Weights of a small mixture-of-experts language model, trained from scratch on English Wikipedia: a sigmoid router.
Below are experts of layer 6 (counted from 0) of a mixture-of-experts language model. Rows are named router (the router's row for the expert), up (a neuron's input weights, with its number), down (a neuron's output weights, with its number) and show model dimensions 0-255. Each number is 500 + 25 x the weight over its row's rms, rounded and kept within 0 to 999. Numbers have three digits each.
After each expert's rows: a language model's description of what the expert responds to; "comes after" lists some tokens at least twice as common just before its tokens as in all text. This comes from a sample of Wikipedia text that the model never trained on. Tokens count by the router's weight.

# expert 8
router:515509513503531511484532482513486484510514450470534527506515520525482541495454491479509497497492499511527523466495509512505491488484528537496500510491489510505518512516514487475480454458482492481546515457494498375499504500487494482517539495483507504519495524518482463485477497479513430517533510496482484453481495489472506420502540535491478507509555504508536492495511533525516493472500504473516490515475467504473480518491557517469493478506538496500492467526507552521507509483460499525496495473522503495476509483520484484496494522484417492502490509483516498493486524484567484503480479520504476500525516485558485453498495456486485516501494489502509475591474477490527490476516468523549513519487521516538487499488519499538539522514538470493486499500486495524498522536517526
up3:483500474475507496455463515532500492528475521523494501517495549511472562531465500499484492483518515525478466518484476512496500472500488514495490449537484505503536549468499502531518472468482490499529499518494540478492517517511469463488504496451541462522470515514498466518499500442515478517511531489497478515514500489460513469498538494500488495550514496430471490497525478477542485479501510519521507519514488484471503498495483525511482477490515525495494484519501547496491514485511473490521501536494487499499519489518528509494466535523459452561523504493501473522563552497500542483492487577489476524492491481542462485487496488483504517539510500500456440568480528489514499442458456509503495530512523498514500485527454491528475521483529488473520553511544511526508505528508482
down3:523477490489546549558493495508478505510535491520531517509530482507546499512522499477480467508526507479473485520473511486538485503467489504497513522499511470489467517502525502507478494519478530488463527522515525485565521539453484510538516464500514488504445464480513529489560477538451519480508474508499500507467500539503491448521487548501514521486488464507474512514480545496484521504509506564494516504540530514509499468448506524504505515504494544501492450497512527457466515492497515459438497479518483468493506499505482497484499439473499492470479497521527526516484457456422499522459502530457491484512542542515484474516489507548501472521482466450521504532483494478500500480538510512517492484528509538463505500511472527523501447517513521492483519509500501478483513521501522
What it handles: Sentence-initial words. First token of a new sentence or paragraph, often a transition or opener such as According, However, There, Meanwhile, Prior.
comes after: ".", ",", "\n", ").", "\".", ".\""

# expert 56
router:503459515511497497498520479522504487529515509464500537487497517478524486481437519501488498504505463536505508476482508535490480500525514517495498487478452495476531518524468504479512465468475520495532480479496522444485506531483556471530496509489537474535512563494501469526506494541496504484493512457506520441537501471529475496510545479476462502537530484513479499482469519484544485510496488438497484490486452467496469527505531483521498484513505513546476489519476565515497489470501521533473508498501534489491469499490496480516490528483472531517494474489504516483510511472555494518518453490479518497455495499520501472552503515490474492481529549516496481559517480491472530530499512515518530527486491491511501451555439469575502506531513489526476525501498472520475478552507481
up0:466505455508494513527544501497495533528532480524480538497483440501492516516452476534474491488545502520524480475457494527510484505515476483494539463516499511536537472499504431487467512499492474501524485462507468514518488510519538528484486499498510473461540492473551484443525532487503519540466501534500486483494489500517500502509487485482546536499496506532500507482494497522493520489507522464485547492492484526536520518495487481505519499528497499475545494540507501480502543478555504455492519461518545533517509493462502455498471492503499506471535491518506507564466484552533510496513503480513462523474537517511475479495546495517489517526500512449530533486484467487509515520540506486497527488511438485519457513495459475456479469499477468504454494536489525492544495515545497
down0:510465515514468472499475527528498497487466523523512486513479536452536488481513482488528463510496486477508531497488488464511507533481504488495520480490489466484486472520493478482507468504541468483473486532503517506487556527540463506436457461436513492500493510515474479496519502485524543521539525534521492521491458478480472519539464518470500497497478494514503507488486523496503518472523514508494481509517464472495504500496482530514513555468542432530514464501515497521465521503487505517483474495487458507497506509508575465521502501518513501493457476498515522467487506520486468505497512502467451496527491453481468493534484502500438435492525442477527489461461504474529480464473493527483501465504526482496489468477521508461548511491489494492471491504559537472471496495448497
What it handles: Military numbers and dates. Numbers for unit designations, dates, and table values, especially in military history, plus words like troops, invasion, army.
comes after: " |", "|", " the", " on", ";", "On"

# expert 3
router:461465513446506462443538487561512492511493531507545512439527504472478455496487509493461519483519446480457471490463488522521509512436484516521532539513503500507542484503488494471544472476493477470516493465518534457520547502480528499507507512456522515457485544504509481521507508460506483522475511443508494460452503521487522495518565526503487519509489503525521507511489520536535497498479488447508538521511469535528490529496479525471530525465494488481487474514489522513486483459512512482514494446525481502512502503484520494488471494475488504538471502504545487514515501506540491515522470479509453506480475541552519488515487482519514507508506512489490485546528507468489505522512482506525504490470504473547497528506515495482512527528551487524476551510497469528501514522517489
up0:508526489512529481497506455518520462535514532496532508493486482515535491480489498509495500504468456499519496478524530433530475520500488501477482461486475495499480480494501461525476501505508504468538481495480529465505466480476501485497482494490501517526477493488480502450518500491467500498545476521492516493514493494539521517532513517495486484509540512488500520525529499521492513542475436492507518450442508522519471477485506525502503529516510485526478466516475549529532508488530499480538490522476443494511498477512495486504520482501505507484472515500498526484525535480524504525515513508460455522518493520518448555514511491478498536511494531464447470516509551487515516532508482516481511514477481542541482480511470467539511516490513430506485555404492538499461449469490442
down0:505469503503490537505507529521532489470502500487438486518517508480516531498496494497499471518507502504492471499529481481521452499510497450476461497528422494494538491518502460486502481487537490499483428498485459517525472494547480549554550499501504520519505484481488486529539501452492507484552474478503507489482493532496492539480497509517458495499530519457466503500499502483502493494489529512530486540484481517500468509505498483485503459505501557547534537489496520476476517530516508492536492493505509473504507441532470487490498553493482460490403511490470482518501466499439480494504492532490500470483508512467495479487523516507494477463494467484526570484508491500493508511480521507473464503522482461509486525526516474504538490472508471490515527560494533489480519471464495
What it handles: Table headers and cells. Tokens in wiki tables and section headings, such as pipes, capital letters starting cell entries, and header words like Succeed, Notes, medal, Status.
comes after: "|", "\n", "-", " \"", " S", "S"

# expert 43
router:527493494475495485503500473523467484487490491486516524499483520503506515478482496506491492498475477520491507480506495539493518509464489481525477509524520516471504499525497483515521528464512500483514498504511519439499514478492528469535522501453526485503499546503519510515508501457505482494485489485490462433466510431490496491519549482493449529548524504500480479469511529507521475525467501448515524491464489517476449519486538506524525505507473503487452457486532538490500475491479500537506493474493489507477488494489473532458492504506443468550493524505489532479538526497544483502533475492486480553504495560526503480522507501499507501468517517511468467599454496491514516485531506482507540531524483488554505479559470502533478545564512498503500481503497476528507495547536479
up0:469450495499505529528514542526480494502516485493504493523514520474532531519542547522493514511508488519511438475447476515499497520473514528511493553499500474515491526559528497478473487492523481508450493491521531476504468503490505494517495556472484478537476526444491520532507545517513501494501479493500487481452481523475482471522483499502498477520514507503494459514511535513512468504531465478489502461484492530467475466449539532518480492550514464468481477516488525499512497475485533514482529466468484523486484496564464496507496476513495500509472496502510527482496473460512452497495516471497505523490494481499532507498522489520517448506446522468515458470491489495467532504532502502479523521509486523515546460514459538486484437516524478525507499506453501524498451576490499
down0:505530532523527513541468474527490489511490574436494508509447493516502519518451496508536511492508488488540535477502497465487514514534553515466489495522482507542517472451514501514519512484506492495511477490480480491517489496517490502501501510531501487485535519492510475488487471487489471520466512526491477496514495504572516528517491466494508523501499483477463524486541475489510509539475509540499503501470491460516463535467481520517507493528491476524516518551520464472570554509490499480534489501501513526534478490497496462533484534562508546505534481507523506490484477527527477499473457499501507484486487526480521531527489537521497546479531463472514448539557488479473485526521508500516443487468469447512507526476513516502530536514472503487478495485506540494497498458529473
What it handles: Time spans and seasons. Determiners, numbers and time words before season, year or period in sports and chronology, like the, two, final, late, mid.
comes after: " the", " in", " during", " for", " after", " a"

# expert 60
router:465492502518538489504552533537504463505490501493486521480494555519464492494505486477475494469511481502508521482507495484507515522499511523475477508464499555482529472528465490496501469460507510500496495500520507421488508513486534483470530501490506529483544505518497499487513497539506431509500476485482485455510512476493484458518572507492465521490504502514482489472491542525494504456460513456522497513499499514438502485502517482478531507534504494444479455494521521485513497479461479499469443451522506540504508507475472506526499546517441500555469532504497503462504523459568472491526469509516511480517482481521456480534534484501477529514523501505521523538499480485495487501491519504537528494459490485542514498462477495520529519510539470527506542495481519547506528517514497
up0:506496492525477473511471524485456497501507522533571542472497510523481521512457521510504500496539535518510532527525498519497508509554529483503465532502512472467491482477527571505501530485538483485520483479517543480504505484502545491491514454510518456484493496440500486465512504483533473477495509510500467480514483512464515456469475506531472539484500522486473512489486528526521507478471493419495504543483479494504454498442539503493484465497495512496497540505491500488493506456499508544496472491503517548497511499482478453488484491488479503489527488522494469486502440492546501531521544480493494485496542448523447537551514462502501470497472520468499508542480531503485474492517481453509516491490498481490481502499506503489506485510517507487458541491461533495459476477535538
down0:514490518464495503515438486493521527485534507493491506507504505490524403511498487563506503519524466538497483498484525470517484468500527513507473529462499457521502527499511542498469497516508497562484501463527496530472542494485527509528486505546490463553518460503478473534514460516482472535470526514511472489486486458515530506510491526487512480504505479507523459461526517482465483500440449512510543446524515510494502548505528517517487508535499528498498516493495520525465493518488503449463523509525497529489492496513509530479503497553512528501491541493503518456507517456509480530528498485501506521509476501519529487464480542541468535486496485487512482505510519577508482460458504519533496490506488530491511462499482504490479494570527469519506470519528497501514512508506515
What it handles: Time and clause connectors. Temporal words and conjunctions linking clauses, such as after, since, until, however, years, decades, when.
comes after: ".", ",", "==", " years", " but", " ("

# expert 11
router:500461498481505503528504498513510454481508506487498509457506494519492510521478550445512531504510484489488530494491535502521459474523482493482497535506503505497485512499503511504489482491481502475504496468519501441526482490477549481485521519484486489514469522535523459487513517497524482497482473504493555467474522510476412442505542490501534494509547507525527513474484489496514545513419530449518485528508484466491476492523534497500502535480499515508489479503515536492463507481522494514534522489523511502447538502509530479540497511515437498488534528507526504454542489493531508486497482499492481513502469508524499490552476465506513508471505551510505473517522511511495555492480469538552548514505464491455477474495449489533484514502554487502511524484468440520495457523505498
up0:536484519487535445479524466482508513493493510489470542496473478492505530552499477501464488504524497510506534462467548527482498449454485495465499534448482490490498492481477521509547462513515512480494519563481539508500496489438529526553533476478491505504476510440481466502486521476462475475472510484516516492559482499491445481472488530507489500542489517524505493518451516486495512491481503515504489519479495518508497479509517492552498510478469486532460489502486534502511497474479515532495497467462500509484498500475516450495502519495540511486455493513505526461525490508533461499503522479482514478515485477481508480496530531507509465471535499561478520496510488575486519525472504513466505542459486437501528507515506462513547507491507479530526498537503487500483447489498488
down0:489505508505475514495504517494500496506530480477448494488507439504481485461494534489514458510479499531495482463519490530497483480502518489468474488531520484520527507541460482485475499541481487534536513538505481536520490451539495504460518496499484450495540521454499447574521513478460530531492504505525540489500536531545503478471448522464485537508494535482499503520523489478487484466518508500532473528521500462519512502497482467489462479510468531478503517529503499477496468496510470514503543497473524467512516566538462519527495518475514471476510501505515486492511474453499538508516494478510498533495504513497484484497556474504535524472450536476479473473542517489524522484473499544484483497517488528557485499515501503472455449513494533515523458495493509527509464499474460
What it handles: Election table cells. Pipe separators and numbers in election result and statistics tables, plus possessive pronouns and words for people, like his, civilians, killed.
comes after: " |", " and", ")", " with", " had", " were"

# expert 9
router:506511518526480529509489471530497487500505542453487533514487520516470506526492509494475527496526518511462515507510515546536469483511510481495528510485490513493494517475461515495515507491492492483534509481502517445514547524475569525483505467468543496487517560530485487486565507481510470519504488509478494469508515519513496500514561505520485527509557485498507508457469503496470540479470491452523510529453523527488501511514532535506522514523491525501472458513511475504475528478492482488505507469512488491483493533492483485510499500540488510511531545575446495492491570482486520495494495529526490462498506500554516492554528467471473523490491535495502491581510486464536523537495495550513521495515517499528515467505511524508497501552540477530522461511511547491490498490487479
up1:524506496494515443493574503523502491492491468505548484438507548470509514470508549456509489458488531541492522500519488518494466452492484516472498549493464485528503506500511542505486495470516524515519499523539479468506469480493494509505507483515480477476498500518577502484494441478503531497476564479546483530463486515503486462492509523517466493472525541537494558501470464477493518535530518497485504519515470493454547537526484536509471474484553517501524495474504504490491521488492512513463532501517514516462473504450459482542491568454484503489489496511476500497531511503486488495487511520468493518471482506498520460537474519515521502495477490505505527499492517522481523508523522494521514487479526507478491506491497519454500514523466519459464498522531532520498487532468475
down1:462515490545498530497487494528511490479481537505491493532510502558513487489517514505476467495526548502450495454516511492507492497529528475500546447477522478502531508513535495523563501508502461517474514490505560504497520487471467481494526455502490493482486520504491500525538524527467480504488503471466492469485531504502514538510478551480537474563474506481499466470511491519486453496482535494525508485500503509518494487495521519470510459531470553476481505482535522463474523511498430504502463520458505488519534491504506503484507491478529518516558523475513494484445511456476490461489530552514452521520507536534464535534518442523469511548473525501526501521512528478512508482505511510462475500500481517499504474533482480486511476518529505526490484500521477499515461489510547
What it handles: Inside parentheses. Tokens inside parentheses just before the closing bracket, such as ages after "aged", date ranges, units like ft, abbreviations like RPG and DST.
comes after: " (", "(", "born", "aged", " (18", " ["

# expert 45
router:522447513489514487550528482557479482527490482498506497488494519489446490516482511490512521506510465498526481455464499535513522466475513546513525492481488529522527509524522447504495498470514469496486503462517519462511489484501565501503498502494512506527504545515479472548474522505491429469492521459455538439491504488461480441508552495496478473552513481530485490487499542494521512483457517463454511507481474484481485502507548505500506497478532454505459480501516530512519492455499509514500500426499499498469511488505453496489476518485485503513545530500464504460498515492545502512492469509517522476473515523500506489507516491503482478483502534498535480576506494460482537502504522536527533514509508474520475469503483516525505512521548474498498539503505465512505472499489484
up4:478487482481503512552457481534463509505529476512494482463511493467537507509501490533505479510519461495513494492490531508515496485516468501494517478462501515477508523501492455503491497496512520498511541497521455482537488546477494476519488487463501489525534555511502493523507584514556511471486520511494544491507459457476484495477515517515498481515509490561464511481515502500527497483487465520466489480503470490493538458525460485505496494507507502483510463429484543495489520465538454548509541479538467496509505462476519495472517479498476520504504480479470537487472500484527483480484494474505508495527522538534472506474514519536491535491517473510524492545441508514499524492488537470542463531489482501471498490503493526481444503507520506481513441488562472547499504474531543
down4:492534495520472485457518523445492494497482495543514499479488487551503518478530458513450482521473495523498507513540504506465494534506516474485491526529517501540466506475493558493487524505465486530480474491493510507467504489495510491517475558498450442501469473498481505469528445484493475526514512466499495512523517530529490484489489501495495513467501521470514499488469479518477492536533512485539530497538508472522515554481497513521495487464522519488539572526521484519534526523503496527444489541520520525476535516501476498502478507537501520533476522492509476527494489514461516527538487502517518506484502473533533490534470481461481476486468524496473535500546495515524484522507498500520510508512502509564507518486481454510534470456487497528468532546468542466496485515427511
What it handles: News and plot narration. Function words and event verbs in news reports and plot summaries, such as told, asked, arrested, was announced, and to, and, full stops.
comes after: ".", ",", " was", " he", " after", " but"